{"n_experts": 96, "experts_per_token": 3, "router_cosine_scale": 10.0, "lr_router": 0.000792, "init_std_qkv": 0.0312, "init_std_up": 0.0312, "init_std_down": 0.0, "lr_head": 0.0126, "seq_len": 1024}
Below are experts of layer 3 (counted from 0) of a mixture-of-experts language model. Rows are named router (the router's row for the expert), up (a neuron's input weights, with its number) and show model dimensions 0-255. Each number is 500 + 50 x the weight over its row's rms, rounded and kept within 0 to 999. Numbers have three digits each.
After each expert's rows: "mostly gets" lists some tokens that are sent to it at least half of the time. This comes from a sample of Wikipedia text that the model never trained on.

# expert 42
router:463498510521488448510516540460500507583471475501516515578509576523465486572489556500429394480493543516545479594457467606529456492535508517490465523446500465503502477520492472576603516479441588496448418446463472670506468570449462474497442567584471486562470534440509586569545477485529486441575575527433516456420549551474436576530443427487500434470522500538422511517577467517471531573581538395475538438548567567581596465452483485511567523482457470480435442552568498455519468475545549476478459567502514472459533534487496503476512458528546465442501512475473486514551485437500576644579461458417495402504593535536672542471502534412562509498447549531401532518520524465425443484535504493553504471412426475502439618504456492502555510502506505527491602529494533530536448546464634
up0:512481512488550532498522511486441494574467621542551486523458510543523623506517471503544500480466461539517410460442500581407529487462552507536455456483463468499461564550634380495529485494540485513553515506443511410543429528439421402435455526509470436454515524624423488548511474494524495517577517491500600401551465481551527482486486538484475467335479488520590530506570515477528506539509556515501527552502534515500527552452485559523470536479504370501523546521570539624385489530479438436424519539468529512494440467518489505511506464553503491515389566387520457536411479539433474557457515530488567513407499472548535539469497416512511619521471428529480371538495531481505505413458519540467479558460483527494420524566458416326537475505550503486431424498457495561435468520539547
up1:501464560478493530477463396536450532519427437531479515493500507558455574515510546433494532455560504496544543550515557339560477446485473483547493448455541515420477562480426560522492523495555570414487481477485578486471466504445481474490559552518583535477397539464387601475474521450473566482545495513477555541468458488452495450540492451523601404523481440605548638460567461437422437490426481518604592553429454445480517501502473366466499513518505558495538579484508529521552398507419410524531553465547489498523527584487385491558501512473501488536450532480517578401603483402509489437474476444521422558517443430477517487548448521507405539436615481574523509537540437491503579505477478439486490525479549494469520508479589386542559529516521541476487559495510445481459552451457435
up2:507501501544500513340489375583501558428591515513469362438423500469526609494425507510541539562510500451472486492521500454525594480486461465507537526614486568494528424484571548436529474484549557405497560440538539468364536553510502515501497422498515459591588440515425510511495501466433485534474463514535555566492498472582525479512431487524448508414555436472482441541402414454588514463420463489450465499487570477396405536425514491534513533544545455514522526490501459446455555555519506485560456565500414484504505526458481604550548454439451558532423573496547449574400514531457529401428500507551518476504486456521427449551467444559472514488631585474538497454498508544506493484477544495499541479519542487425527488492487416517416479424442491499388530491512490538425496491586461
up3:438544533422515581464419506510444529519528420574467484572523490415519502483390493463475463465581532436531597429561561360492515455502537450490560444537597567487497599458481555436445574443520554499475496506454492547657472459576452566485439543437592458558455555479478581383379569419430527498534556598545494519500523470583490459509569502432530477502387519493501507446541500509460465451435489552565467548447467429525489528503432463520531492549520537524489538554456489599522428469480477582561564541500518523481482549434448554556493543503444480524469563516452559394551401434465540471542556547507436502475512514416503436548562566521479501475581477500512528468558418471524508558507449495510462524531540503477566498500587494545518493534476475457511453455433517571506588408489527
up4:540516478450600556483433490524480523515541442584402505569523477573439560471486521443505422498603566490594482473468433455445517459483457426487461478401555536463595407562474500465485510501545605429465603455456541488537477498492619483410519483546395533469496543414522543526534467522477513548511526529566494425431454545511403436491491493441510514515486465480472547508529471510425481565469518469559468557528341465545474509547545465551560587426523503580483460417511534581551520519408454512507512510539558508550565494528450477506606542442424461459572469467477441542473494384430567478482507502538488540505440484589470504584500550422426406546411533475475462567578584554548462407531519425480491560489435505495570516492474471504495408523557498526442500465522512400509439508499535
mostly gets: "201", "202", "200", "199", "197", "198"

# expert 66
router:529473451498489512520441551458441490521461382458467500493565464504510452471503574579428456482524514462486511450539484522595372502430492425524506502528536565558500507533393530435504551486479483508479535536431480509554507430477508579450502500573419570596598511376468471456577523473394388482520502477426442469452616516457511483605452488428532537561484400439396533523432571510542490520503405585529486442556479461565576469454579462605566525514510515560518425477526494538470448461574602486492425564557490518551508404482521481495513443528561465411518492453432597459553485519544514519508560479433518446509465420506538551581492465482570575427456476518480530540554491490438436546482541448476484509447523541559528454544543588548552567615520426496491482527528484513558545523451523
up0:518482437589568449473459450546513581418518567535503512554552466539522414475478577528492545450416520530441496530488470538484440474503503496510481421534520499441458540500520449499507525448450531510483579532598499547412512426428547457456448559485415531548543532513541378519598502521526558551581457429507485499422465546480503633474607547600361548422451464471529493515564484496421507552534462522457484437544429548529480474493443413525463555520485515458490472521582475541494476493457518511375545497478556475496537463601415513490567396477477498456465514509451470453434483431531453458423475529525461515528459511557542544549507545491446379544537434488541497464456415494443404470401455427481558499478452494400540586467416524538466513530510537374436578490568491509477471509413575
up1:466522475596553480379488536573426485395605452502509594409539506580440477496537479473509544480463558454419561556500552567458459478478497411522522448482438500496463491418504445490530504503500508537566475483456504472551550442454579471571486471499494493476510568529425442532516439501523491521472538492416523537521532488462502602489430469522519404549549555615544533610546500559494572510496493579498502491516549444531497430475550513494452456468437482461504472560548489571480495455605522497440532431503525489433492655453447614484563468500592512491517456516430493478484525561528567395526540521492576522545436428483471541454514538488516563440515589624510558534603597542460466462435541502520556511465542473408507520556434562492420534500417520420539480398423472513544534504526384
up2:424490483576502569431512491533560558446538488482480467414469407556552511431482405506457529475504448476462478539549453510577456523645469570520444462457498561536447544454501531505515495442459485512555452551506467564477497532464490488482463506460538464438470428452455463579485529566621493540408413438557539541480556439474503491421486572511478529493517499491520485568453453459568573592437480502440586539469450472515431465480564441526490415506445475570537498457531552512588444553441539477474481485491492447540524508492457549398534498654492537520472507560533466448425531481474555465472588504481600462479609547491500511535557474515477526451518486510487465419554509495463471483493434526560658482432496504433576611497560523562472609556484492414428522629548401496497508459592431
up3:540477446466503495456505526560478509427450521462566468559508460456554434493385585539465523477506505459505467476512563592582502465499641496521396517563474447492588547574546524590396530543506591504415484469472401560587438538370510441485487557508491495501526510562549449484521531391506360469493480546501511457498476512580518534464379477540452482568447451418446464404532410540522461589581485581561548537493517516460506590551518602416548495435468423505521565507441530454509531487530452520496488509496559535508459556546486495506458515467511547456446517434456449562463563510507446449490504476567519481516489541497506463466527533515550529431553533554536483521549484544643518538474461477472506540600489526498403500522534423505464499509550412482499524491539520605464390365502485
up4:529498584450481527429498570521434609456523405482592577450470474473581579560534536468580473561423490545503510430513519607547559516402507544659488547423529505418518484442492454537403427464472498493511483537460521561491513507477580399479509484552510483543468533521463524570365511556511472542459481409521551578485520505500495518484556505473504543498487575499569410423495484511462544532444430532406529475568415494590418524500447569557485462431445537496508362569474564527586476563516468409465570409511565524466554489565438481537551482434531495528534411514458557481470537504551577491564537520513431536578493512453418457433493493452559512406495528535504466495512568495489483561523518441508507499600498503469513535428488508498430382460512471556451559543489479580507471536498470
mostly gets: "ISBN ", "″", "country", "Genre", "(/", "May "

# expert 38
router:544530409456476483497445535548540406465490498493503502536497424510473485516549501432414469499553555495520503502482474498506503433431522499441527527421535460455605550528484502460582510539477551556506457459471445544466532445495514501477541552498456515558570541445577521526646474587476589462468505382439565390409494601491450520508558423656555393529447526491515497421492586582481497504477500481495423385480469519519444477466595541512435517445453565626405568500496444540494540472466574483444483541518480444478460452568536532520476503445564475450571422507429482477522529518473472518453590557493578497516503437522524526471535509420524464549370500445458475459503459470442488440516466495506498535393481509481473489518458488527510437475658468439496562550547512415543398575453514
up0:434436521485487386454481508441523637520533590536647495460519456551528616501424471488475584469512357552410551506450472508400513459462485526477437523538553468431496575540487498532484618422557487457582530539474520468549464462519531461470452533582554454556520498530486456564487415554523491508527463506526489422398530530494578447538491522500501548465570507448492554512507532549505489546543458487480473508495518494525500468463400620529418487501489452381491490574538474511515476535405496528445563559498544469478438460540496578468538421526501453460499445522488474420498547582401408530432519454472475492490444474507507400505487451514573566491461605542475456469507503449580414560452574562494549526473442529498447545564448441424386595503512497476449505572472505422488437541507535
up1:483505553647459498425500576526557524469401403507491567484554498519540477487513414480474546472539360491417560501534467526467525450531482535502508522474471491395548534555413533482469586497489488496505446478466518429484541517565472498476440530525471420527507469504540447480471517595504509466529536488481514495458583504482579448556496474515507514442506594567513600535586559492589451532505542433497525566495529485513427413474485560515429414487405540466491517486405500432642500492457541512380531506437535504494549496478490588446437501463494484528378466509446552577509524548469519389517542503533407549584586490431476418410481495432433591480529632478521454418485548560454441501594548459558604513559508553522459505512425430459489568496445496514441537530497483482488509519505575
up2:508505535585437390500547525509543530438541457455446477491422475555587456521452480441513465439560506426518495403485483532488409428628479470485562535474445536509471584532442433514565443514446486541520531527554455471519480423526498536483439536540427491496480534582453537511552466511459443512477506421488556449540471544520466520551601485498462451405472633461499499504391593598467377438462444449559472449458493487496476477503563514538407480504509476503511453532524480538493433512519478478425496483477391537590493454463466482377564510565475527471500584549484479530515569498506512509496475480430585547440502472477476461624465518511444509448500543518556511515524397385345565470502512552505525447477398526405475442516425499437513501456509528486514454612480467416574434574478544
up3:545563487662504457420481415436512463544522484552587533502517367561506441452426477430552477520501563443500458479479551493499527500470447474482518474487528601494458438462530457462517435486557495432548481480550451489406499476489610479527555422521439537478503520406526518492519534501434484520517550472592478451497401424402548527587426506492607465506469468459438504526462556519520552615454526473562464514458479507554542515439408492482470556412427384438505602459547462507447427475478545463577500490574446393548564532442470511491486532508397561556465537532488499527461441580505506531464609501474520633533466473515554432558440466514439463422457487643552510552486398438502492523446531449439513486539512483519501465517497550524506524472528462521530483534407427465525452538475493
up4:520475461488538504473535561536512470526471562563315539479510549490558588473544422480487456538460481527442580511524416449481481544504502450436549531553613477411497565482480521486468439491435414499462502540491490492518520417461600519435577485500472502454579548430520510534481465559521534557461484478529523499438493476468482596441600469571512487538507428536448557416499418480446497525540433714505425554543472430546541498465487468485382529502366474587459442500493464477472479430507477509481491531507493453445426470527492557498506425486552536467533406496509489475557495438628541581479501451504480452536509451459438588454499483587503466490466519482491521442578445517490359433521416584510501540461519446550534427458557433556485470599508477443513568456538490479502527516506547
mostly gets: "185", "186", "100", "century ", "183", "000"

# expert 37
router:465578473516494491505497492536518589415506550461565492498465574498495396413558486547465524445516536463544423524505549550634383432483533586477465492534419481503514575536412537557516551574490511518561370470476487493380465480453405531504427424519476444500490541524495542441466487521546572445476481499518396553556486474401528478536517544447495471542396523487538433519547557521565486451425473454457396529476678575459545573477486532481534469537571577482480540478461508533444431497540434523538455384422492503543504477496505481500565366446520525488528526574518469494504529524492475579524506554506511569507441546523478565571571422533595513528494547503461555537510578543463482523589589437467474563535499483511549505415457520514519450612476590483500510491502553565490485553457469
up0:517547561478638516474512589442407461531506615508560502510469521455527478505533523491550483469512442467521465590486510552470531508509486497475496526522494461508597507504513529496473517476559444543505436473503517494435465557418446528460528493482526490445470544598529497547468556533529498470574483439573569440502461528483517547543524530436509490494601496542529599500509593584539584489526517500466495478555519537467537528440430571474479528449521462528504533495495542454514401494508504428492535519458556509470414446475441627402556499587493508505396599442539439544497644481397452433548521500596603480473444547579500498477484500502540494514517509521475497446486461510516416452468571502426513552558508379568505675532468428518426432614550597501499465463372539548399535435519473
up1:441506539524546468468511458462577553484543506569524450541414484481448472414462600548471532481479548493491477488476524506488442489478505522393523462527492580540559440545474616544524494558526564527568494509558439570493453534483458407474499564483509542511519450505482474549462502514492365563506354543557519455563516436507434525465477558462420474412473503484563483580425446465480503383437507407409464445429527556499478520641594549495471461493563493497512549464467520526466473593434506575517522555622528574525498459547609483319451506429499497508503529460575444405474523456549514382487465531491509546564513576559510462475486418502480461442450469398558496442477475465500447536546515506415501501420495511449460541468533407543447447478505537478533546515448492470482481499503415
up2:539513512513412461531523468577647492468499595428504568531505389605499480515493488520452488525548402517483563469413483539506510559428380365537512583419534493496505519528486498486536484531460470464484583498515493514519474457482472421497619513544468566421492597423431523532378553425519508575397569489579502532512519543467492440520496439533552465564514482476481481586428490398505446575450511545517510534556499479483431467475526512457400487463561390480518455589427499562484524565512493539528581534545465531462507489508530495514557521536393508555499480446434538464423530540517482556422438446559425492457610462519449502536539470484461418491544546442468418553466456454578454524595503487510534541494449446516465399502552508463537543445449485548485424488546488490544541523395527
up3:453469476455650584551508514552480451483443554536502516500486479593481478445469431486475483517551492447471447506400486537443449512469508523495556489582568505477517574555459553381479598361539467484459545506506521514509406524486533510433507442522467514503494509534560585498484471514456488436577483494438481530505479493581452455475528495522592479473450442538500479481513587571465481568532535570411434549459499565510541502389460475511527376486501441511573476450586498571442503475580472538426577465393491611478471415501445532600502546524478545549465536510488546548461413574574537398503494453608502517522431481548433490523575541544564470505477480572572409495466443477552534558524447543524407549462512414507438540501440561488544485540506435534525481456525446467451567539575390
up4:464446478536409458474549486426522454519548474510536560469514468531540555535511487516484561523504462475562498582543475477498558522503518516510563482349526524572406365524507466537506499536448631503471513506513451481437552508471460362493549547467588383576521493448544480464472403487507493508503492487444506585496485507521580449481443515493601624466528542576540474501566518551507454493499416516537462448510419398606509459508458492514525501430556499431499495461384606382573458523325515438528488456501438547455513569450473481448430484508515481530409539435507528599500545513457507479530488445585451516602558475501527430425478474535517558551551483492537558524494468529510589455492498538504474504599469504581487441468473529551490541493518575446522509518501489495466483439532633
mostly gets: "10", "13", "55", "54", "19", "14"

# expert 49
router:473532412474509483608430545482488519484409454416552571495476442585511518462490455559500446524494543552503504484534480490567511487445553480450496455457523560511492530414515633520567508620513581575450502451477454466499483374544594520496539587498523476588574540503599529426490463597411543490507452593483497415443521554472531508524548452574534401575501522502443584502506522542442438481557476580545459550508498510429519475570460503537503461521419508512507586494478484539599542519512452459438497446571450414525485462569509537496565535531528482503544513420493545521576548454555546535519504476471537450391504479466541544483491519465477540409360397488433467564592489475432509531466558484494498488476591513510458531576538388415498495523483496405468583478451557547452478499538406
up0:539496489517492445510551561465592466531480515515486435532506453484493414416498494499487525519553513541403494498536503660530476497589473480496473538470482542559438579484492528408519522488488514491463478513548486513483525580563516538510411415582440378459483388544427418437466464582503506489467505493475495363481567475484476537531540565409382494476481557485449546549495478504501394456469599508450430510511507561420550466523506465522550423481513520512469490538487556368531469496442488514428542517426468492479541488480505519449403554518458600601445531658486512521529537523438496523469578564556496458531505503477511484524546497422460540452448423528507529500449450490429562540528568431452470602518464567503492605544478414450551475516389532444444482519514441513540587447592435
up1:473471556464459484596408484597460461522460573530470489399516431521472575476543460524469491529384555458465522449466450536451634439553536435466508547503467493494513472377561461488504400503548501427485547502522609509535561480481564474481616528519508626413508372562504603561542477544482425485515488515500529471438467542513492439497498509441463516506536491610465406457445481445552478487504552529563484577545535506524446442546527505613464603554446454492513479549534548404534425549493501439473563449475538488537374584481453424484491495515546527449455483431488476593439436533548454528528473462504489457556429484522510495523515446442479472463441461505491444522494531494523459557439484450512514463518602535466535601495508525387428473482511407494525582429497517452537510584425450
up2:459563442472513481424500569517582445509614435511420491432550505531527567515414518510536460513541534514446572455438545486524433470536498511448547465456506428544537473522482610524443419525578567495465490512506548461480480551500609464427561546510601533505436458520499444541511448511528454572452422471615526521583566488447645497535494561470427644505544501534555583519515508500598561573575484571507501570545501506457591403517480482527501522435544426462497517478621499448493538476499518478557536532526501437576440527354545520496600519481463511555433493441542484520483517492442520509531492482487545442521420488556487481517455532531539561455470453445516484501467396467551569488546450446455494569494542473528408548477477423399404471492460601484504453482453502409480478541564476
up3:500587486525518538430498481408421557522446537385540517507520497468508447493498536537527455552506518476398475493611477461571481492506500447546472449490419414582480490495429519381470406459443496507448534495477488487564475533505516438499496468458529503457449512523449466561535516554469542430554561467481443449539555473536481535557572536500441498603484567582492564486435446535538458516544507547538476492441630484486546481493527485509427501563632502427393458439465524482492555507545455385436506396455549540485509512558491534603485457484511519528565502482417594543500460515526536593508495485529448488557528508411504579492434460481574538415528378467419543551462592501542552438533553542370559491454557502436515542501563432470530521448498448468540560597579491542428537480604475
up4:437506558446468540499523502473501519520467526423480414499434431476454409512478429594518435521429437429500508424491455508480576523461576536441362507475516544460515467447555497510505507466415489544499524540495473471551428487575466564497428468454535574447526392553540478479494425564450494415412443518489537438463444508528517418451474459564481532584560538505438420430506514554504426569591538477493486427538559438503512444543464488499495545619394487514432512460535507413565569516471428465464513520486567461495443524502373485403474462529493517470528560475555454479526528530522399470403471493470547506423487505544482426416462545460556463503500513596455437499474516522431527471433501423531591423520546589456428427516518480450470502486442486513432506638529601475558420524500562
mostly gets: "included ", "include ", "down ", "interview ", "includes ", "arrested "

# expert 15
router:472575508461442547484432503501507550506494514507479557538431493544512440517591492494528458422564584529486461510594450577522450451459534392434525505605517522502520565497436500448503472438514441453442478426493450504494517420463543600513536405442350519587575581471499596424481561504481544455482530462432482486492506538488411623566570520471594442496546486488518539573474508485440461516427511578522420490511432532420604522470577412510487476479524583518553538514504501579494516441570526562491493455422448458465528478590503507572493502516494551466449433634431599458481481545578488462588510487547447469483477399499504544508529477433481530496445489545545513532480514531496510554591528495470564500515483545550528420501542581572547425531459469528543474470473493462561609531574390
up0:520535460424505560423524520483597417379539480526477387496502539466547478505542576480486511567522520462489491519503477482444540463437545453529479459446533550538547492475545561517544458488582483465530546496540556493463534435585617519505381467469527568546503455537529467560471506483512502415470527429537566474469504482527479438491477468494536482426447511563494547561518402497464514484534531485511489482547511489460511475465486478495400512424502468477511497473530528565619481564451602542481630479442490538452439490504531517490613494478528460451534435519509472577591546661441501473479643587426533518538495558602581549475470513475441474552547586530484441460480585521521425555513615550665470407517441530426510578497464483489512455430593483479422540474537526556525473522515452
up1:468469521491435512470625521585554607493502528550531512498541500469512532464428568491519556518546426458552475478472549446558498476508540452589465486377454552597443502430522457493491473521536567554584508535464480534479525486528517500546448485521552514443453381564410465509469482503574501474408479475545626479418502487541603500567554469502511420484475553467507506458518367436449543562463578522508529439437551482567526515533541501561479511542486452473430474498550533407496457482506513483550520535628501534528490645432508552463561520555445520546524538441506455526507504576554550476496442495642563509545593582546471542476496610508542461531501503476502543484497554611566482417482490495490410391546482550578487497511448388447510483539466473428436608467531497535468507460563480
up2:490404531515475513486526511486539483451561462482381461508507452545518451444506474540527482508519476473459417523353410471481475513445530468506526489505610579501477466672549465501468549455587426576538465488551490432552508429498444570496535439482566455507452499489560512484492488496508461501509478588531447447558514447509445592543534542513426479509573494457487503538463502535508476453582430548490528422501453462500502457654447491462450533531545465573579464537472473463490511509454445580478580556373575409444471358396433514535451485571448434511483496475524502521479441432570509522459471520581457513437432463545464536501419530594424573499488565473464519467544502553389435577515458481497488506488508446367490446478496543490501582496402428491552585468513537470469463482500463
up3:523529471564412449422467533433531541474504553524421485523489416538475468591417424475518468571568464510533451475516433551589528519568470482465481522443520569437450521455506567468462532463527494563510487507432464550569401527411460421508486556438507443400472529475537460441465501523475458497551412531532451470483488463470486474526466534593438541529478552569453582556486528495500552533517497475502462447464467463534441401517575562456480543595503382527436491462586478417517561596535457508492391517406490457506434573530406526466558461562524443584535507421475480449424488528417543402473550437564471572512530422506415497552462517505414530505609547410473507457540493551377568497494447419524446502501565519421411491499505530513456461518414426480399544499504505498445514509471523
up4:503508584525448632419464565483527541533528540415461461471522501451513508537459591486461495523468447548398457524587556557517472420419446565539477577421439469437555596580431459497395486423426521504490486546437511555412475497469541438429409450566495482507425474563389490529512489453563575452569569422478511529425545499522480592511462475520525491509520465523477522518541465448525537503554552482443501509543539533485535527447535484437443583501436522477465473571488478529619557411466542465458475507551476534479361606468468561490547467534487557508591504517401444501540520538507607504502421543586579536522572461532502472406523500512437514528440559521496442519521540580482459512570528500495555473456526523476412580494485517480495527473631508469373523465535486515498477573457489
mostly gets: "Goals ", "MF ", "JPL ", "±% ", "Apps ", "FW "

# expert 81
router:552445417450533490433496520519508511533518518544582612511509488497538520447517534483493532449511485499444450560510586564458456414431567507540563459487523487548558494488418467472528461575439540468521492508552505471503469478457508529544417464547516478554517564517413531486457564482421467424444526489539501531479480506532487465519566517434564492340389547463596417397447525522489496492426509636570484463410453533576402511563414492475543585507501602484569549489435480504492424424507491410423438448509537522459495528504469556490494494482470575513526536606444532447524581457501501550427477539561463517567572540444464550570562546519429544498521541470553555584453448515431534469449464517474478479430476317518493486416463587586479504553482547527487494417448471519452551455465541
up0:476573479479486448600507519492558459527512479520513547593496492453487561463404530513479447525560525524581549539536397486516490510488584503572500423483531517482467490556516500634418366535465521473562480482482475592481546508502457495472493482484523472512371509558670524524415488521512496534548461427587491519525524568523529444460410494503411503534494472560593422447600452542471507516469507526492528468493466564530510489571499541497438534638454601512452547506485514488530514534514518493418519493548473534591538499531483454522540563557478466490592625567549467487553469490589430411515420514487574471566555470500412496388518512470502463578483520510622538541485437558529490417454473472496497507505426462508539486522438533553495470486555411568570526499472483545358412451465459
up1:508483455421449505505467548445488507658470489584473464484499512588540621503464472488496448568568559439619506502552566542477539477444566442462476441448519554469546495454454471453443407593512530487498525460623564476476530457563480406543484528512558432501559486511446531507585505491509540579432542450486554576522497451592523560586499445530555512445465445537517480542448488524461581526518479437529563553413501499547423492440404568444536563597481509462484461543500473470482506547501490420564469438604551540599518599527481583533519434493537593469521609502482428495511558542446463451456451480518502508550473520587507490566519432593517425480576511579526539510509557411478448479463562545555569498487463473493585523449476447524533517454565470461482473476476540547424507475380465
up2:393512542528416474593406433508459456607476550530580518530519514548478572448490488498572490552559440430517487503532448526446478508575463520496585395481508554457507527456476514466511457582564501509499488445484532545445527579487490449534495518540462462449449442514462567514555529541557520540500478451540563519522488455507489489523581574547517523499429489478557485490556445427486591522489439379525517541438529488566500458461516528568459654485430530393522409600503478490561510543515468396482527452555435496501623489451518483538480533512519544453490504602572514540395552530436480454543524444599381395540529566538405489529501430573425479497532474465490512474617521495508529368495531526500533458479406486509505530494481429455550518460526530501419506430500507548438539511362479
up3:497509449585506471590442559519490552548489493461500555472462450519494487518564424436510551447528473454416498496530537550529407461517539561499453426532437528540453477484501558461486554521597464510487494421588509444491550548440529494489534400523601497528532444462426574542560566491599556523461483381567531444542498568441439479581515476521548501435435550482561543407525443411476551394456537417534423525495523528561565461460496465480503548477540614438492426503390445446366527499539530501521497446558475479558538492444463593524497505460520578611534476536499442488544427475578476481561560491534502550618567577473492446517485416430479557521526474414519465522509454498577494546436502462444444521513509498516429437445417572503501512466420523471518491527519468567457537619446553
up4:517432398486485500530493518583514485528546514455522504435502441578539461532527374498530540451508489475503502567444498595542504463382536493560539490466420496488521434447583408470463420504446515545520436486534562473457525464483548368471486485516515511513487587522539581495524428529486489480439443512448513428542481442446500557514553507485504427480527557536494577478531519489534456514497398505453502499550426510442492535440524462524430520480527577523554481556511479543493421522522550482486522479511522415561486495480508525515587515353464515467648401521463509462478417454484515483505520584613478538554553405548543485526489507576414649464419517406537539526571450615562428455492454409525515519448383499461496528388480473496475453506439555562541514526505512418631519446474472
mostly gets: "Early ", "New ", "Its ", "Social ", "All ", "United "

# expert 40
router:462502497502437472482449574511535526408441531528585588521500551455454507462526419448423510511482485487516566493579542548502499467519535462473487597575414530505438518547524433441537591528473538447534569452454495484465512419443511480602443489522597501557492443539518453523428589583454504455484515510437471441572462517443541541504516497523535489467460513516477535555523511535519478549422501436536457549443494522524451472495504515463555388545555455461459489500498518456610467427516504638447457490523403528490523488463512554493492524551567556522542482669608447572503574594482547564445534483542483426513582473468466640493595500390483559426548564547404499514416593500502551471450525549469478495584508570492527483551468567602526531494561606440489454495480514523553485433439524
up0:499554415497438435385436484486501489417529538520563486465454501531510474490458463476522574449427514494522461495511463603524584465562483478537541551557480426532574437529562475586616509557453525489525450502487533527534459485580458567531520364538507527512563493556524422504553532533445488501459470477498485494409527506490447497615483495546468545502521547456471527524529534609601555508462479540578533455443511530465526526494522523554477468447478491579503552433525518430594597504605575507465468451441448527497473470338516594500448496442527540514538535510466478503486476502558534530436501602494594521522555371597442456575578576449468563514506506481470504493494522526484484524513561437502458477391412545395481513532370503528451512455517466537380595544574497473481432526464445
up1:514492569548571528427531412526496539575625545520393466416524478481603495482464539470580384420537524533549455562466486570494631487445425464489486527458532457478518443526491497470500501525535537521496487466555464442443426476554500451566492511528439484469429364520494380493458507451527495528487447483541501590600528397578399539580464531485429507397560513539600442484493481397539469477523448550565508497539513530495503430495587503542469577423505576549495454468467495545482460509499486323561521505437583474413464456528586547499517411491498538531570443474532527458425438510494452421435514550529482486507456463502520435498496479560525553530560511482486485508571522474493452399515512437513472499455508541477479561476390524405441489568491437543462493493510446498522448452497449
up2:502424517534517464474495489541409517532553537472526463496556506509540480425487510508507439457461494331359591540434476385507430448526501565600460512490513554475541514500423455541472481543515446504654549537547598527529521535459475438493437507444515495524468390439503526450514501431456434375527543504538434608458519582455497582440435471490495481483480507556524535577511522560493517504543513517543420398528499479548503441477603481481496516499484388488510500513529491481524443451432532519606465453493488466486537468466518606552565529560434500426566432505537469491496348467562504483483451598486421501439519483468515493617451510531550470495634521483508541506493511494547552545471564477441506474508539503470462518502479529523354599491485501488488520486472639535556516505498511
up3:491575457531483445446509530404449482509520470493410514590439506470515479497444535469511554501581492520512384524500470560497558505555481479436544583526558442438533513546422432486554536439359514483516445509471510538525531633562370520490514477552445478461475460526459451550578549488523479505550453487459501539547502495518375403521472454532462507477597433485469543531408470482524407500473475457451446498471486553408556422503486497426472476499487533512475426473599499460516538505504500539510596454509491485442517457445595503543436476429471422561488492513628447445520492549474440507565517484382557473480464620549493532541578469488510572518525506476498511476516520437504519555579499535624409400442386585454572451516440490460507560502476460482479518599534501539577508482517381
up4:521430565359551563499489538480458518555447530449520474555528506481535422466559492515533504471530548454412577556506493484555478498437473394551504563502621498492576518578516456462546501548331456462560509515467601591553490509519538505458441522490449501601581494441551437459539484444508453503488536483470459521502559559485467592403485454576460492464484515563533511612428482482467484469459497558553492534548528418515489448435546471418468466504562564540551539569526511495489469356514479556643480536512507453440540500488526497562467483443428586545387451535589488465511439511526503522571512544493467561506540475454524532581502498448501472498601525484479588447526519553503552508541571446500543443423539562514453490479607550563503534431386525467566473417434443462528486525515524
mostly gets: "of ", "from ", "On ", "by ", "upon ", "under "

# expert 91
router:532540491457484493483490557566483480466460534433540426552515483535567497485575563467470598455554497515564483518499420553525384504509508425559584494443555450593483503544462447550526499397405453484498566594454528450518504442473440530553466520509433472554525536523542500422528514569529436440474590519401454618499438494516467471510470542543560531493524546546410458486466539484560468478504495516471442483506485504451593512462533505398499447531580522528532496492516509547503496442486488581447460484465439523429490441508491470547557500492524501460487360571408598501488516538507521529512541467415577437547504471468446535578568568471591540572537455440528401565572497582484470507506534554572582422440496519545573455489545717553495512488479517496552427421496583462532548545540565
up0:539545514450537585466440519483508562476523559398481554555432513504572370381436448429493442591500622531495559538517477475512376457586436485451510566478546432561514523487561513457494535482477450489495495529474458518521473421478531502557529499465578484512522548505442510466414542538567471507523546469549472429480537558457535509549453458554562526528544525448537489431508583479467468500445509504523554442506470467513484391537557483458521432534552544444485451495481482460507539488575562535486453299513478449471496494479454479431487491524632463517582467506477486521548505495533537502489460486546521495422536479488424491413551492485540565534562456433457426453506544491497519458506426491482588392531579573563468568510501547571469497564358553421520422454526562446393433495437399
up1:389432497524404485503505468533442432541555511558487473443451421539594530462391523579473539449511368545491392527392505535519438494496437496513544465440472565519439509474421500505564521419494399512554607586495512429463472517479437496493427527419473479561448512502547496478525474480602481469524576426558411501475450456488467545545505437492476426530432601496516516576484452564391498532528501555497404480489537546514533548549495585610571424533486404407528512553546534581495376601436484532493537365507560419502509509515564514523585573494447478497521415515482472550493494518620507495564498456511539576591479468502548512453486462486511521515532498546474385536446442580477515430454515485489525461508512512523503496469507514545484475496523535476487475469504463479473572598487498
up2:501475574517542526424485517522439385496440537482437489482466476519571449409445509460466515437565509604547493492506520512555416497540513445459471475530495423529538553449532521522507538523499483548487553566525482359420491478499526482540434521528484479608432521391523470503540544531547564529521428488515491431444484489428518499576505487492571496613488486406529507472551508416547434525477541472560458567423579538480435580456501472592512452450472426499539501510568438516491511478574531576492397496554534529470534368471451435466500451552529476473516447539465546556504498558480440529551525471443502508525490426498418496555480480469538622543495381476424415463423519449442507468570526384447583482593591504533527455510550537424564484533474651541507446472515495422449545575444452
up3:543464499528415544506478498515523492485498528547519494500444455597543536466448500431524565443472457472516456551526527509546503406468412483552424494480508467542497438426402424532505418441536529481530537444499499563457369418436486434476569443456464539541546482415507491599539618465536493478499527510497520557429439441638434601537443445531559503469493477437499532461468307441424517502466448549465565554474500503586466420593544437501400466496440507466592559582461575509571504611531512459435523494461408550571486502534534532603469441503580530491465494518502470463437483485581551493508488476616528500562503544515550531556522487475573521528543454559498498520520627541454587517415507465547535410479477534521484474462491546450500452511536530544473474503537535494471532422516485
up4:467474556471496517484523487553493515447536488499485434462587401548477556464434478487471542566453487420487512469410496422395518491518322525494461495488535470521478517466545465518397527429487581460552546423554513462462492445442619435501428511465522468466495488504576458414512305522444404488412526448461530601460489446502509560474480473504523627530514535527458508552453533427500566554502470482448512496494554495538482431586486535472509473483448337502482490459525539462512565554481606516500583489494511526451536455399513554500574434574522452487514386456531528444518530436600575449495538538487463523431457527513518496506523579550528502487490528495506536511515455521506507402445467502512553562529530556492432599512493535494364507464521519555387513461548569472564548515481505
mostly gets: "his ", "their ", "Its ", "previous ", "His ", "long"